Weights of a small mixture-of-experts language model, trained from scratch on English Wikipedia.
Training: a variant of SOAP for the experts, 435M tokens, 9491 steps.
Below are experts of layer 9 (counted from 0) of a mixture-of-experts language model. Rows are named router (the router's row for the expert), down (a neuron's output weights, with its number) and show model dimensions 56-111. Each number is 500 + 50 x the weight over its row's rms, rounded and kept within 0 to 999. Numbers have three digits each.
After each expert's rows: a language model's description of what the expert responds to. This comes from a sample of Wikipedia text that the model never trained on.

# expert 14
router:536398480450526433504523390517571537524506401508603507475454466501426439476418564556585438583368486520560529495592462515580473504550433453451514433490528474465478539480
down0:472489474556493470462501541483462461591419432454498485580433504502496529485492523548516565475560419562517459516569496543457501574501526422335483446502494459496488538487
down1:467486466570498575541519541454506488473500499481467535477515562487476515480500381658576539507510498523492496543449509523450594495483454468550423478620513503503519535484
down2:472522553468439537504502510489507511460536499524486487523436632504485498478654505375520466512427479531435574466430414552479572584513617528509510512459473468541464496510
down3:475557547501480501501510525425511503546479535515507425545476432527500498515463431650547441535526600561506537572530554531575501500506505519475506461506530488470448603541
down4:444414492498509524460523495553515506470439510502516587477497422593494414470498523477505593522471484500537399436476489458460439495483578525489472482474468466504458480499
down5:534570453500537484525536519511550561486506459515444635508553508515521522523522443544483500444517520439474534483502504480571509459416482426525522556506503579546499505500
down6:549488573502566506448571514494430511499534521564460488480442457484472502594489460458451435465567500536501488562606432417511503487483509461545495592485490519463497564584
down7:470399510517458451554480501429396460497472681531463484512597523511485502588544576422561499578533512571490486552490545542442468512520410474559484496467544475462575509518
down8:559519449488506507471518529525494552479411429503552466499526498471484483511460537451582497515417489451440438446578488455534526503512550501470498484532354493569500654517
down9:446586495466439436467508510512566409601468542500454457567510485489498484427481488520592508501440510472374530520525437455560514456482360502557528433469478490460440455576
down10:459576491523441472506535454596473529483574461512492512535452493430453460566547461458486485500489503499410458489484467505486527596401477562511501497504527410424469515444
down11:498454456540519454610450495573459624520445445481510511391538598460479600525461539475465490417590554487508443547437489465575500560510546512486518455537520449498482481516
down12:446511467528474433471427463470473364485435440499525515485454527563403525448520466500511512490521492375499522497542495444442569522518567395453539469474489543525476511408
down13:516508465513518511480504415465514492477491482504530576483531510510517530471463498479509499451488485569446545535548538492441545470506519482490444504504488482591502549607
down14:520499521433533513480540550490396540525474549491493460497450466472559489552447493488541500475411539565530440492492485525515528581501502500518522505460422420535518544399
down15:515514521500477506478576523520583518544403524470557504351467468492488589586443457489494542526491450548501416522537496465537494529535494477516474518553478611524470578293
down16:449598464540502470518414506430401512566502491492511499493529496393534534511514533544500538494449462556561488487507508522511488538481492523502515492519549491498529511467
down17:538557541481479494502446391466483621479504387516475507549462425554527503439502513573474513474401472552506466576502501437488528488512412517559465502513443526492495536512
down18:501474483469517573517523440508483657520496465477497435528540447534522498476544507494607547443482561479482553459523558486522476492508417550520500477565506529463420500501
down19:538507472498595527557464503594540496482544534546393527500548520451609586467519518430508488542489515501463547382506554495592613527468560545425559498510435482400432544612
down20:426483556496491517334468574535507520499508475532479414399557509490536420495598527561581495407486531483466492386571506515495513536596541563487537536493531492510471433609
down21:502473417479466511547479497516458545478547505529458514578493481563419534551517448504535492435524528399505495539560518422515434557444501634492500433473565494521580506496
down22:533621478510527551531440434502431549423463447516520527543439575481506460350512353473483541521436533575411522474503540447493521588509523503572535396444513576513513528535
down23:499532482420554381546422375486532488501498570508456519539460513537459484521447498525507415516532497451485488602486476497547537478454543576422463470470446502514510497544
down24:398450615565502524527500505632505504422572551499547518538457530448477538505491504503524467476493528501535498470492481516526506515525457526552499403481511415454484399541
down25:450524550518512495481474434456570479441524480548452523469518529483417596533495516486513647529411352553529571584499456500488508449433484558439456553538512500472517506436
down26:573488504430617471479487586467477489415513522478508469526396497499468468584677430560528480499496563458527524502514521480473505585556515501496477484535428499458456526479
It responds to: Numbers and counts. Numerals in tables, stats and measurements, and number words like two, three and one in running text.

# expert 5
router:450557495430451574485444507550554499525431495378433524541434518564430485514528451571466459639490487426500481523509504502490490441550558582538551494444483529506552460580
down0:467502464514417467484514498453585431486512502569471499505497519541540467400503493587439491504621555581497519487426518468528463482568545514525471489576534503492569500516
down1:434468462485459521491518537495572525557551452508484491603478512491533513499511519480557527539459590522414495541449536516436482524513497441556470515456436577505503505494
down2:562549501487473498437487502477487555451499515511489493473447495578451518463430466507495517510487532460590501423517464546591539496508595586465474433453481507488551461558
down3:485525487543413490568384469481529421463504497507497506539426501650511519514458448445502509506508496473457535482555456429531493560454471501466498555506605460498388510455
down4:541408484551470603471418444470526493477392580459550332531566488476486494494593493505465433491455454513449492533529585494421420476507398465452457489421486434550498560480
down5:463491470528528581510531553486466477592509467502522463608584467550518586420527486582569525593450441444508548528486555528492480474458535500464574388450481581499488544493
down6:566504441446544526501501457525512466585507501529497583524471543342573387485486484515438553557525539450475503443476554532484486629450513495580476575534549606489539475548
down7:511433537592546472469460468464587515466475491523500601475563449411448506522511506515487460516348634584508492492496483560500506513487729500497479520555569477517538522508
down8:514517511457462535461420510515533426527492534511493525527474409528516567622591492484517455538630399473504549513499531460516508523572531484474411572542523495464518501579
down9:520447478511591563603444502405535425509434494457517561618466496499512508482588606592456486561551513564456468544468515532440548465507481518620486521405482484423428489436
down10:482457473556550546459557438497607494528504446494427444540508496498494564473502492573502619508479497437510477515531500435461508535488536505554474508529442403531426491522
down11:500432500517471406528502498492505519605469500528519564457477570478508535523451532462460449476442520554501542522528499523504507507525469592517583527565513513498497517552
down12:449463448462505471501557513514461539501449500598504483631549512553469517450451402485506605501476488490493676553549502492500433491472503565444515418497479523516494507482
down13:487399474483544405486548547521521394534502517497562504516566461527551385526518577504509603509540511448482545574533568425507478622542500483609521438498423438421427556537
down14:650455465414520539536493429627506462520520527568478467494493461398484461428496498571494501528587525403573532517462475524562544480468468502512497480379544505518497514447
down15:472487459525503497523551531553566514521544489522557517495617564495612419465500459556401513501499437560471486527504504517545486488608606506482528506485496345506548496508
down16:490420581495518488460485509466508537519469485453433454487447485627514416586481484467485521549530477537407451430573533473556501579486479479521503559502542491533538501462
down17:442507506514561448449485488511580442532503532506563473555485500545536458521479613401482421499476482325507453530499399462454535541460567483556485457497541501523495436431
down18:530474471486545475419506591485514484435513491468583459484557501635488507457525553509502488368387529487494513615516502529527502515454539505491530532495552440503432495541
down19:501468582470447485432494539498560565541464464477480541442557396471465459518494549498492412560499550526506442456447617478482558518426581482475395530530476547506586555533
down20:461454557468464533396427498567460458578511505506501581407483477541506536500545507518569483591556515512346474474570479404535511516481525499498474562680463438486567456502
down21:508508482474476489479579488506412487495444399520559463461424509510534617521512483614532371541515558487406512443479549452520472405476470527479509540443582489501480489525
down22:521476521586457486479526434517538469442441464431585495406522536467499498430490414449494545502460553479555594583501528463437517475521399510519480459568474503505525514499
down23:524528502408460505578520606518494436550425512486596506460544531536509537420529492524488551572506413516484531538503563562569530441484522579541483551521457455549498493612
down24:490609477502438413499552396478535476530562493488574420456550513532517499435451481495487525574460514556480531567570416481452436471519502455532597545566543509463581524485
down25:496465471451502481494606525478599528470500537481512582527514510567379516441382547518495589483546509467398474511571476559452498514505459569513490451535560536510532575528
down26:489491500547543415510499518518479454539417421499453551536503557506432488548482463529572517465505503423506532506422536555499466503461494467547444491495485506460481468451
It responds to: Role and work nouns. Common nouns for people, groups and works after the, a or his, such as film, team, director, album, season.

# expert 2
router:566469474488541579619501562474523502551523448454487575468511412500473500567528619482546499517472539527491466505505405421514479542434472608526592605471404511441496490430
down0:551514550466515451448546526487555446481512484513462575510499527508457459627463598473512495525486479395424462491490496449497411491503498471511387496497437442552500491497
down1:468494530534466617498528564491478549439551436482493503487467555538501487534537495514488516475444400506504471496455466477495512549573500445502518511557470491498502520496
down2:447479559497522563540581502467471548503466542493534515458480549489490466407505461439498509520502504393559581516446621545504547501426480661577531481543464418506527515448
down3:464536479493498512541513522530485500482404497504559483500489508562488524453444509452529567488447561485485443434503500488518551503389545444537518479505508412484551484504
down4:544507493495624495435503456406494532496439510459506506526465572472405528430365502478528547493480500481463470566493514456548477474454440475455523503532589468556491534378
down5:459544532414520556473487502497462446516490534457462471432456524367500540493436424503516546516545543455505497492490543544492465515535534456442597500474578544528460307556
down6:510458492532533534479491503587555482430504407470397483569459665453477498540599441503573555590433562586665553506471458428489451477445453456481559503488511513504497430487
down7:494481501423544458501514431455427473516455478502594511485595410529502497506560553486428508513499586419585545514492489454522535563535530501586575457593575488617476496364
down8:508478500533383470592471528551493639392484530529486527371391457463473498543505443514498456547545506423449587600411514621552511584546435514574458510415472539472604515422
down9:414586500497533468419529511460513663417447497503518451554595565554526535459537538494427519520492522450475493501532538580468670458498518413531414487448477446542503498469
down10:571535535521534494446475430451492505483520477481534551581592481529439520494398509523535490410437528511492536542433485493536486503517502562510525514458574520518480514492
down11:455552510490386535479515547589475435476569566516547548511588494488445503568562512461493495602512461503533497605496493510468432540587462539511492536486471429517482478465
down12:502502579458416467495467592523464564483531445518521502550500429403504519541556500514560466457568465531481506538475468376506509563494519521547555506529473423533504458502
down13:433525499481492593496513492497506510507485568538435542508543452399480538512463519453582537294534574517481485544528492527509511530405565526481593495569505602415534495528
down14:590594503506593514561458420558486503504481493481416560572387463487490519487539475421548435455528500473551493492497481486527484516482487538417557510321453557516548539495
down15:464508522509552525550528455555455403562521479514437519677526458495427562445501488577503491499487486531513551474464528492477444574470484525458635542484512490516457497547
down16:527497484411511650520613461575481431458461554520482472465518437470454614507374613417521452495507465551497467552522477582462476480455546582413534473558596544500454544521
down17:449497521548495544470567537491489488413506537504520545453536469501543502467488497506478448468515503491495488541518519457534499477460505533483508578498505536492427439475
down18:573553490587595525530558559515472463553567455549502424564505497494592489390502518504577497435598512526553553473534455468543557472447471563591556552520459454535583435368
down19:497415470534522504516532492433478461475562580525503418581596527528461431543506543512493575514501454480595451498534499516481478472470456535421501460624468456456496516545
down20:563416454595487456525502458456541456497414544533515538518515559477468522547436494542472553565383508559512499542510469588485607564525567475509491499449399476549487516496
down21:512482438489502515421514499438462467532502477566445469465469416501455549475622483549508449440519510414448530599492415451459407514467413461469587508501456438511516513469
down22:492455482457489599497516516438569468507407450499490516423569408539495502542403482444437477406524461552509471525446518438511427430459599509410630525519472437581490356449
down23:494486566505542466525473549497495512431442510590490573515422595538441490495534466528563521396635495462497608481449513544361586397479617430496441498543481550477444507513
down24:525524565506521440519475509478532446478586635508503527490567486437518524490568455519451489615438511487510484508513503641508522532532462466490531486481488542448401413549
down25:514560554498416496453519505514497476510478474573425472680489447513446533425413574539493539552479480525414508381510490477485480509395530539450515502497464484553359442449
down26:558563517517493499452464485476474518480429476545479517493496496525487517574488493448540467553404381492502409477503531370488494458431406377523503507425562476524515500380
It responds to: Mid-word name fragments. Short inner or final word pieces, mostly vowel-led, inside names and ordinary words, e.g. Fl-e-e, Ro-x-bury, guarante-ed, frança-ise.

# expert 7
router:444512486496465474441442504469575432450445548499526449504566512500481512463497408480453534437574492487419494427435610552483523483482584493550384555456496514479450380529
down0:401498484491559503452474510529469533374553530521394439503500536446492509420594500491543477455496544501501450513503524377526502494647464498499564506390450518665380506558
down1:492425511622429393526510436502482561455555447529496473497439555546503535537511532489447397541610490501495562510538512505503491394537509551472528435531413518515483587525
down2:507506507373548445508482379492562632520495564481449517498576516482464524516516535424423528470514474448559504437538407474483510486490491603511580503481463511582539371524
down3:517514479478468426520500515422450485481481519452581429488543502508439546460464575491603487499407470493470491581497434542516497433549460539510529548472492576538469517387
down4:617589551472515463465554541494561533518493500506589588570445559502467441520553406495399501545501473511540514518504451506492501489495491413483533478501504544393509490474
down5:420516495479430531476562503641475650528461495456512461502502566503563515442550623551500565466575531487397424529580486548435506478437502452466481511510540526513528546485
down6:550465491508490445551516506471535429507472518578515486510492472490520476470537494429450495483499495463585504505502467508473474617534482481506469536481506666456462486534
down7:555466495471447563492520514549528508477415407517506446470443490514524481440520477501408559480447438546467474479521485471529520448627484457548566537512479468416568523566
down8:516501465425420444468543449527494500543490577467520540481441539477479563538503532461478494502435509458555575437604543540518557493542553496467503483464544401469459500455
down9:499482497517515512523489502459492500363571619581518450514470470632574551461447518555517440481487478462488478513526558509529492402513585482528438534546477462501446426618
down10:488435566490554544372561515401528528498487494476484615489475479526485511505571524493585435673438509521458555485569504473493558599411416492498500455560545556527527495570
down11:527521475433513545475570556553504451520492432504483466500435553477548454542483549504531562529519493524606442488514574558539510529452485520470498506523471553513424444485
down12:538538492399466509397552553527527442487495685485465513547462524455507452439533531352432448566478510516462489481501501560533476480484508536482504500488542542520477546547
down13:486442466476541478433451494524491504436515465479491537451471560518491441526497510486485523572582548531474460437530533566435501507588506525496478553504508505471503474573
down14:502518507407596493432481481635477396510475532463546593562573577532507559428414504494531595481495506493480548505489494523528529515506438478515537520547486506503503393563
down15:543508472419491502534509530505506480545585484493518496526472588419557447527464533602639541500582509471553520516556507454506542503487492638403498494409486535540494462645
down16:524498516526621612483382535492589497554540561537477515484447508513492492509409498479585508414490508560530464484509481500528571467496451506513582500474499504448463514546
down17:465544501480454461509484497473405435557403467474489517539438519487511441458604480508486480484488472508579500524364500455588478535495536467502442507549481504518501615392
down18:509501435480414533508523522464531430581436501544515480502619612491580512459523475542408504492412455571506516561521573511525491544506447506480540431388508425458522483496
down19:494549596470559428512490419554553542538490547427511517401540474476439502503517533521506489499471474494481529360483438465483508482505530515530560527555539556496507663555
down20:511496470504459493477502452548492485515517455550486519508501465496476481507538439572521480490531509514575561463488467497470475514491542500425519574499498519375517570489
down21:466544418464513494489540507451572461453550512501464515566507512530621531558476501487509484493483379531378486448489464419481506566616480473480494508547622547566455493448
down22:410532495549558476434530415509462477491444527496496482523418498487483524424513541534497461519482491510465476472520556437491491411496516481570467431551511523537440534468
down23:554513519433510425368526544500520394572466481384483532520607497608409513431503457533543466608500575501488563549618545494474469487616559308527601508531478616511535404493
down24:483434492556494546484466626555516511502504502432546596550464448494530488487585529480447538504483400529514426486477480442465489566569513537632515614556458558519548483427
down25:486591547595510455622536558416546446534504500524505523509436457445528494473519444476540525517515522428648502437489538515535549500487469482617562529489490488503510538593
down26:515495469456516486531508570549570490499506515481537554519503614562462458528500481467381548511576499544468547508534456516639528457551568526500593465461511528530572526498
It responds to: Narrative verbs and articles. Words that carry biographical narrative forward, such as the, in and a after verbs, plus verbs like played, performed, became.

# expert 4
router:449506511501468438450486527439517415396480566497511512483550495515470543452492396495473541450587485471408471451397596569470505438490565479575406547466491524531413373504
down0:489428541476545391470570406495538471532526466563511486501585448507488444360564505485510459488483524487456502467477529457500582494386449478466525496609492513512561518454
down1:515526560552526431518514525496391547509449469455459529509495541487501594543458622474513598587403504461557495558484485417423620429598494469527470530458495525431502480437
down2:525476604496543493500506512576493512411421448525477486493507451476418481516610507595487521545497382441468504383360498485555443587543509556528526422478494455457504554558
down3:552379412569644517478513478487526542498511446520430416430525496503443544511535477554525442511516418531523599487540436484481450494471490500603510488504545491453517476515
down4:417517471507377456540580419508516544524420375485462458452398490511405619565501566494492526492492547518492401459544484497459522491469482478456521500574521507498558466494
down5:488358481453512547439540474510436551492562595510579487530562618596400452505458426550472419517608496501476577515569622521537525480517504471452514494563504448551496494466
down6:501498469402495449567396503402583567512500519438465466505502558499505524485379521405583457496505499422550501458454410514533450472399538478560527520583490491516520443517
down7:526372532426528536524528463535497632499432503522538515444560514458502459498522536417481498382519496498517502486628554490466579489520516450557492429568502493508520522404
down8:524482562526444465478588492423508510567341523547500547489578534479488463505443471567559426475465536445522549498497474537461516544509535495640389567411507474520563506532
down9:452465501445586491543365477456454456608475487476494362546494485598486563547565479573514487497564472509489533488509479510497421526535530503456443468541405629521501491507
down10:580487495548464535610508477466522518437495477567576559459527434502459466420503464539526522476471390608570494494462489501424453512463500508480458489446474503500479477612
down11:429495531606524471470499494566530616514427461482529523502463488475504437496501499499555535511474526525523579478482473484424407501507505523491495516546491498530588495545
down12:584464558518413490535464611606536558499450406595498510506513474514547459508532447542543514560477497428485477488428478527472538540489521525528559419499441502504515551552
down13:492528525544453534585534531468452558453468553495433525522502503457484453472567416532547489500389511495498538402512534538529486709503532497540492640498361498503493498461
down14:504580481514519455613465512487514491525505516434496451404539487506448551527510486508556528418474431488556451549572457541529552568435575471466504533471480488510537448550
down15:526484503432509526565523530452531530467448518484510507487479435373406454525533518484461512495478473545485497540457569510559557435441469517569545549518500468519507518517
down16:629534604512499544423542538545518555451535527439454576405497458498454555627546559446492547471441450531644443489503416514439527500510480479503508525493459522442490516509
down17:542554473488527525496496490489599496574451500514505501465503510512409475465497441524512534534494495472510515584524449483593535489519584492505505551495504596504455536485
down18:492522538482502365490514558548488440504535511525524576457444517534410474517542525514518480399497520566512479486477492544493453466465530507545521407547480420488505511448
down19:512538482491521493562470426515438410478460524541491482468493413506509496507601504548504549410543418513625570525540502550513485432521479459472499524514499493515478456488
down20:521488473512404451463463468481489390508553458620528508486452486480386467475513512455425488471550551418479500518471553520510523567468533496536565517458543499550497502570
down21:514547517432445546478524488548490529502457483521477491446502484475545508488517575476482488526559529521407564430573570446496424554534526403458508506422480512436491437513
down22:420499511499519521449459526461419507410520494613544522494463502548537549509566515529356490516466476461480450495471485511591454490483457528499476534462517514412452516511
down23:521484474524535528460489498496640577473473527545515522495512495463544505602499403531505445508467414491499540408460461499493460455552505493478516478530406480450451513431
down24:542523472488463427497433523392564556412518540549437581321485502396564584489483529549535691418501480447482632500464541430459519516498452484522457519482491488488558546546
down25:528491384545478465511528514521528532589577561488431388436566516504550488454502514571509474512498472502463390531593640531427394501561444393502552498515497481506480471483
down26:477507562534529503526525513525471481533500534515477518490523404531576478632446357560425511512476508423536517433488596478498515519513502529384509457453557550565492477551
It responds to: Function words and months. Common words like the, The, be, are, and month names after in or a date, plus table pipes and pieces of species or place names.

# expert 9
router:497493511498517611417451514547457441442465515532482535467408472456457504541510469588455463553470482473487483494426518517490497494526564416494560439451472673531550476561
down0:524588502449417552499524593414520415448463398487460430598543493517548547555532429457435548464552467480397497417507548431517590546501376476485467476469572598567510542466
down1:587439547543428428583329537554408514535472580488504563380507523433531482503490508505486550544495522499542497569418509514455516617527475472501383509453454468356478474474
down2:516397613505428534499449477539510490536609534484402479473497526544572522491517539523605507490437494467525476526512545518491476599412501524447496474523482488396583520507
down3:449497591469520646507510440436477585485468522460489549488495512588548483528448460444468549552504406533483418514460533417509459504513437443502475513506431480491527434416
down4:468411558500523481501541467458534489483498549482399522522512626524374522493488513555530548438500484493461484473445470495520501558439460541503431583464542476568551506489
down5:479490499506425484500478641377464415433584393486522455585510442508504485516520500596440521517536539575507495496418582510509545490476383582497543488501531490473567529583
down6:603522431492492540475437490497561481548627513512454413484630557491501486528462506485517489500525522627524561423482513383431523516502414528494476519486497503506510487526
down7:462522552512436497596517533523506454522479497491514425483521396561383538519530493371507550550485549509545507593458510342504542475509547521543523524608517432489540506467
down8:628529386481531452501513488476445539408478456495607519456591497482493514493560510387434534505483512480473433416589599538415504503473627527502517563467555521512468472371
down9:516492546460577504418459492509443485481531486591334499568488456527613504482516476478450552454513470574403507504477484551505456511425415456500520519414440520523426486423
down10:509527477530430425505486451592420511352526495501517505446421473515594509623556472548482632560575531519489467447504512493520400489523498437523531647498484435521508507446
down11:483502550543550478530588498443490513434523544517481500451553499487515359506480439655450582543506463528424512446519633486595529534498464493472511469527465456492573527493
down12:580519492593495565519456494468567505465549449463619526529497500512432517526498525430451431500468500494529482456513467482499549608511503513506513566514540460508487550508
down13:418513432496502484472503505420497453498537451484526533474522604315515539533428593549483471467506478476522483480460518522506466470561500554512569516447392410521575548484
down14:502473510588517479482504509485470457435504563560447480544512460528458482573398473576472445514500500535476492474407499548471457526564428518511492497563575477437569534440
down15:508531505516404521570551529535510546472522521581466457461424505495442476479544506495499618483535441513544460539513363535561521445523397453589584501526556530548529553584
down16:480423525461474424421523584539426490569504573445509499569578541423498529498430508467500537507561471489484505505473553586509537491462489494377527467591499491480327453518
down17:501487425460487516520529522446499562500557534516526473465518496589570423488507531415408535457444483472547516420504554504580601483616426570510608509433459534435520481443
down18:474513508435534585561577487537358486625441541560524596533507529543499356493486374533478456421488479549473507467513479508472540489514431457530511487490484591522472585461
down19:541539393637498468504534502531419569371496517459567512418540555496433419424511417523584424502475572543608567466428553499462478412494546576512598435490520500554475478479
down20:490550500519582520498469535436588530422508425479501535486507488515443501442438451488488559495492490477581563541504508495562377498533479531480584521487396465576497563492
down21:543538518468449552492520528439453488490482483513548501459558509484542505443435569567500424441522515413494416588467496500434372482598577556487472549456512479485477404550
down22:391487553508505546532481432464453517506461511497435548480549492624551486442508462584481506454451403447474506462390537471542505617506424521607516483498515507573476398509
down23:557508510577525469463488517466498521479487520507522475501548482490500513496556514517504529560356477479451543679469551452529435502406522508511496569542413485461511466545
down24:490533469482468485495515548492515525448598527612481501538505448448616512452479486537506513495533513460503514527502476494487480451495516514527496425405503489520431453506
down25:510433455486564439563453435507457476625494468514486524462437572553517493502512512531546532522504496465409582480504434505445583433402354529365473548546539447518535621484
down26:557536587465588497462584447517593440421502484541505524556500411432518553479511434377491523481499503494496477607505483517445468561491445580532480532518542472540464439539
It responds to: Plural and abstract suffixes. Final suffix pieces that form plural or abstract nouns, usually followed by of, and or in, such as -ations, -ities, -ics, -ers.

# expert 1
router:547591505498621435527514488488419540567418485579594578492426442550464489555528486477443498523537506446555434533567460480518525494505418453396564492516450446491507526457
down0:447513486475378467496512478412534490500502522488488522433480464472500523559483561512505472508494536483454504492481557410434507515505512514492523472475520514574427541459
down1:462464471497540504462429465448407484539487406647448447446475461546472530473509528488515543544457544543460614496495566510467530517451519487467461476433441531504620544512
down2:572399473479458526481443469516489463434505534501624495403474546564477492564455570477545439425549560604493537406487511613522511459483380513484500580454511486529513553476
down3:522621547484645416548426525540551475462419486411585540545545443473495597560543506594550552505480543438601457498447549531397476527413510443606533481471425502499455448508
down4:512492487486470530509497519475571496608520592538409410495429498508449476484557480443484395543562547545508517478493501494465492505404376497575456497495507504439575498465
down5:548509548496554633523433465451575508525467539551500509507509486530566489501405583571508519450509482394469516471482585495438540592455495547521492517467495465497521442480
down6:480504487440412593433456479510493555576449490479498513527423578493506463476482559438435551511453380423471424495484499451577484476571488421362567452574522519484517560510
down7:497545484470456571500541589477496544421400515510511518502655523470483466491461478510463464477601503545635505488445531592529503546542602506473513525518470432460503507517
down8:569522461487482409508444466528515538506405523482556459485549496472481502529445445352440583506461496494514415466508536534476457446502518497480552532502473517462486498459
down9:650480464489489593489495472583538566488549565609550549503474484567522419496491518545562494470521353520417430490502524499554480517463489429494448452478478468483494546500
down10:397459457502494509512521498560505607468500452466462379483507425487429594471525537522527358462456494462467499376499473490576524531485488496508465566535531549423487560544
down11:488432535451510484485481544501497490534439510494434411588458489552565523500536450452502489452494537471548489502474569541486500530579536492578467528480500433509472492495
down12:539502452553560503490486594431365568506543481510565528506537476441514540504483526419573497545475439494448498575502482530426510489600572357381498453529480531574519599455
down13:488516521481595482507520488528452541537404445491547501506483501475536520445613466424422477502452385570404580515539498500584417489390506497445512547576412485511440596483
down14:423500510541483571509501497524672563511515531504503550533423466539400474495405478583580494453413520497489506508511440536433474491503503555534515520478515491547519605496
down15:486510484502544517422506556490497473587500505394469528438514316467486482539524425514486497500423522467520507525520498524445485533530476437419562509509540418514578438482
down16:545495463387523504498337478492499422504511461447526478483507538572507511481442506490485518503567473498424535522594576527526505507604509509538483410497539551511487444573
down17:560414479541589447502399544522445525489513500501511598448487540609568497532514489471564468540548505473528459437507446558482507582518551487524502461524460535417443523480
down18:545439562553502508503504503502461539500521594453499521477473549514494460456507474503470406493479442441464500474549424522494536465402567456575500588632562504539505497379
down19:577503509467415474547571492524512520536489562492424449485576498458449568491502497514544557521606600551513457449505472486503463507517467468496490449570522433569609438432
down20:475647474532428484491506503498453440489531475519500503428424476504483482511436478425475554496589498501432490562558455515446470515657541497284441540409416491576458518459
down21:452494441548481521510498408541474463511491568434398457515471470591486525610448568495495465411516480496468511552496507500552457494525470490481536325439478428484540585474
down22:597430497580519501426449468480529424511489472409450433555600431512471465397589490509541484612483516467413524474485456527425518513466550445512495441417643582559526528527
down23:495478519489464640406567511503608581490495506493517437459509438504489525456532476477472605498485418493384572500502496440543491526462570470470582564494569451551483483476
down24:496483519564461405481450464485439488523504481456453502504569457506419424543551512511533491555541465527501468482484495523514478439421535503461574426502461515477571518494
down25:510559481533579626464488546525569444507527415476522496437485501480451493505554642502526482495595519592444555586519552487628508463477493557535570497483483499399558480541
down26:504494461522463564520448530557453482501485562530612444510519469370490539505490481488522487488438479505554529476502487484426489425486449533513499478578515455566450536460
It responds to: Infobox field labels. Line breaks, colons, units and label words in infobox or list lines, such as ft, °N, Reference, Other, record.

# expert 12
router:455509498504467434445470529430559385404481559498532475485546497509467528458479393502473537444581488487366464457400591551454527431477566468552398551482527541533412378525
down0:465515471526491401467510440517592524569480514447495410450472550466387522496630539466424549500478465500430470456486503492510485503443488454482541497519503484443481425390
down1:488499475564446540553474542457361495500551481512360578442589496533523484492609409514508508467464544494461533508526511546507556467505527447496525471487522496409488513436
down2:554492459493541588466436580565424443499499471454554573511472496560367494503547493446380512497529465498535561467574600462497463539543563483446556486505497483511468517566
down3:527526339478447528509374517494416586637556470505468487507512518472560570493394479449535568425531556501504594520513520506563448500454489532511424566456571517554557560503
down4:483535460437502522488485428597512405495441568540515524484520619518530438541494484556523452558498448463480408531524391495561512524546510543486424521557524588406484447540
down5:473503447509477468493599509419497466436512487504556485492489522414517564394523479573546566453472500436476531496394480466563427455526577519499496451505410489498434556416
down6:557592498500618530503584531491510372516557482514465512531501545437495565414493513512470480497418505508463526552564530501594499517467506577530442543452505408461414444541
down7:528530574569497469475534523508385507459429434552424548519477521491552510583410569466611481528507501548451519502479626500548453625505497504502481525488457482549514535489
down8:560519560439449449540535591436544498498537529461506467459506529520490510502520452412468565539501535553488533502477489495561526472498509502481503521481487549509491448458
down9:555493468473626526409560592511505574556329603480515568460555555445478563495519539558457463486491496570503529505463467506513475459477532543528505482461584539532481436529
down10:525632484449515539517495494458471432548453528563460539469450397537574431453578602443484563474462538516473521544459526486550411484475542519516537410631585544557570576549
down11:561474535529464548494563457456478471531437440427571417474482486495501385509490573620507479553557482486494575609451431490452503542401466455500528511518482489465503577604
down12:436490474451460480489536575553504496507528511588479536503514472472494556490477555521487529520431478469447537516560481504516525507426553446373543496477576471430484671543
down13:439523604566544502415554555582492460492442453522434506609523550494580525496537527515462495544528370530466545500562493412597570515501510550540508390532550463455494540534
down14:524606366536602571549603537562497451453442375504437489581519542458470522537528572537455504469321447468466454460478486460500503490619513484496602479547424462540479481447
down15:546467467505503520490498539537472653565513413439400610518499483488536458492528492557501439537470455553498386402415409555482487376489562557501494531525432477511491562446
down16:516428553572407498480579450461532409503377428490584474435481366502397561490510516446561502553463559500459409512545445513456558529655431441445386463477685492464502527498
down17:514443535445503513518455473515558566453509393494560504408551561556521490497469504499459525594469475456416431478472590446483470516444466471567591510328484501517553535515
down18:325518538569485504546573460534463567540435424463485578538600477516484514577569496467494529489518513511518557495537514488494492480528512491427494482532512513489480435466
down19:518491515535554516498556584593591491515507549446434601431502521463526482519473526457559584406557613487534522504585486596529431509532573440554507500456364526540457479627
down20:593489548522516498553430483534507483511621469542405465555473491541490525432535519486464370482462388418409374490542518420588417572512557451499476489483497523564479528384
down21:428574437557508504521613484477442465534436541482478523476538482428478517478534380507480499487443515562485539568531476423479419549565455545565505350430588490459585507506
down22:499535458521484536481484448524423493468456479446517521494472550590381433530499473501481465555459519539534430492445478548540501520505479496503372450510486564489589511554
down23:497396410419433555563566476566519364499521401451587600615518515482551507477579472458505503485321466580462460469554446491511512489532507497477553538515519475494485618529
down24:479488525551429618450528499554498484479484501605506510479586385384527565518461541516412532522408494577425496427470568539529529611515506442482502487476587515485482531485
down25:411524534469523468487479518528491512542442451508406505512559490448482569412548392564458513605509512518594537434531437505474494499420550534522475451540279512507470542438
down26:456497461518647508557508481385603514601552518543486503626520469524456558496443445495479456519518454568484525572507499569464437493504524503432519495518524498504506518475
It responds to: Line breaks and punctuation. Line breaks ending table rows, paragraphs and list items, plus closing punctuation, pipes, quotation marks and section-heading markers.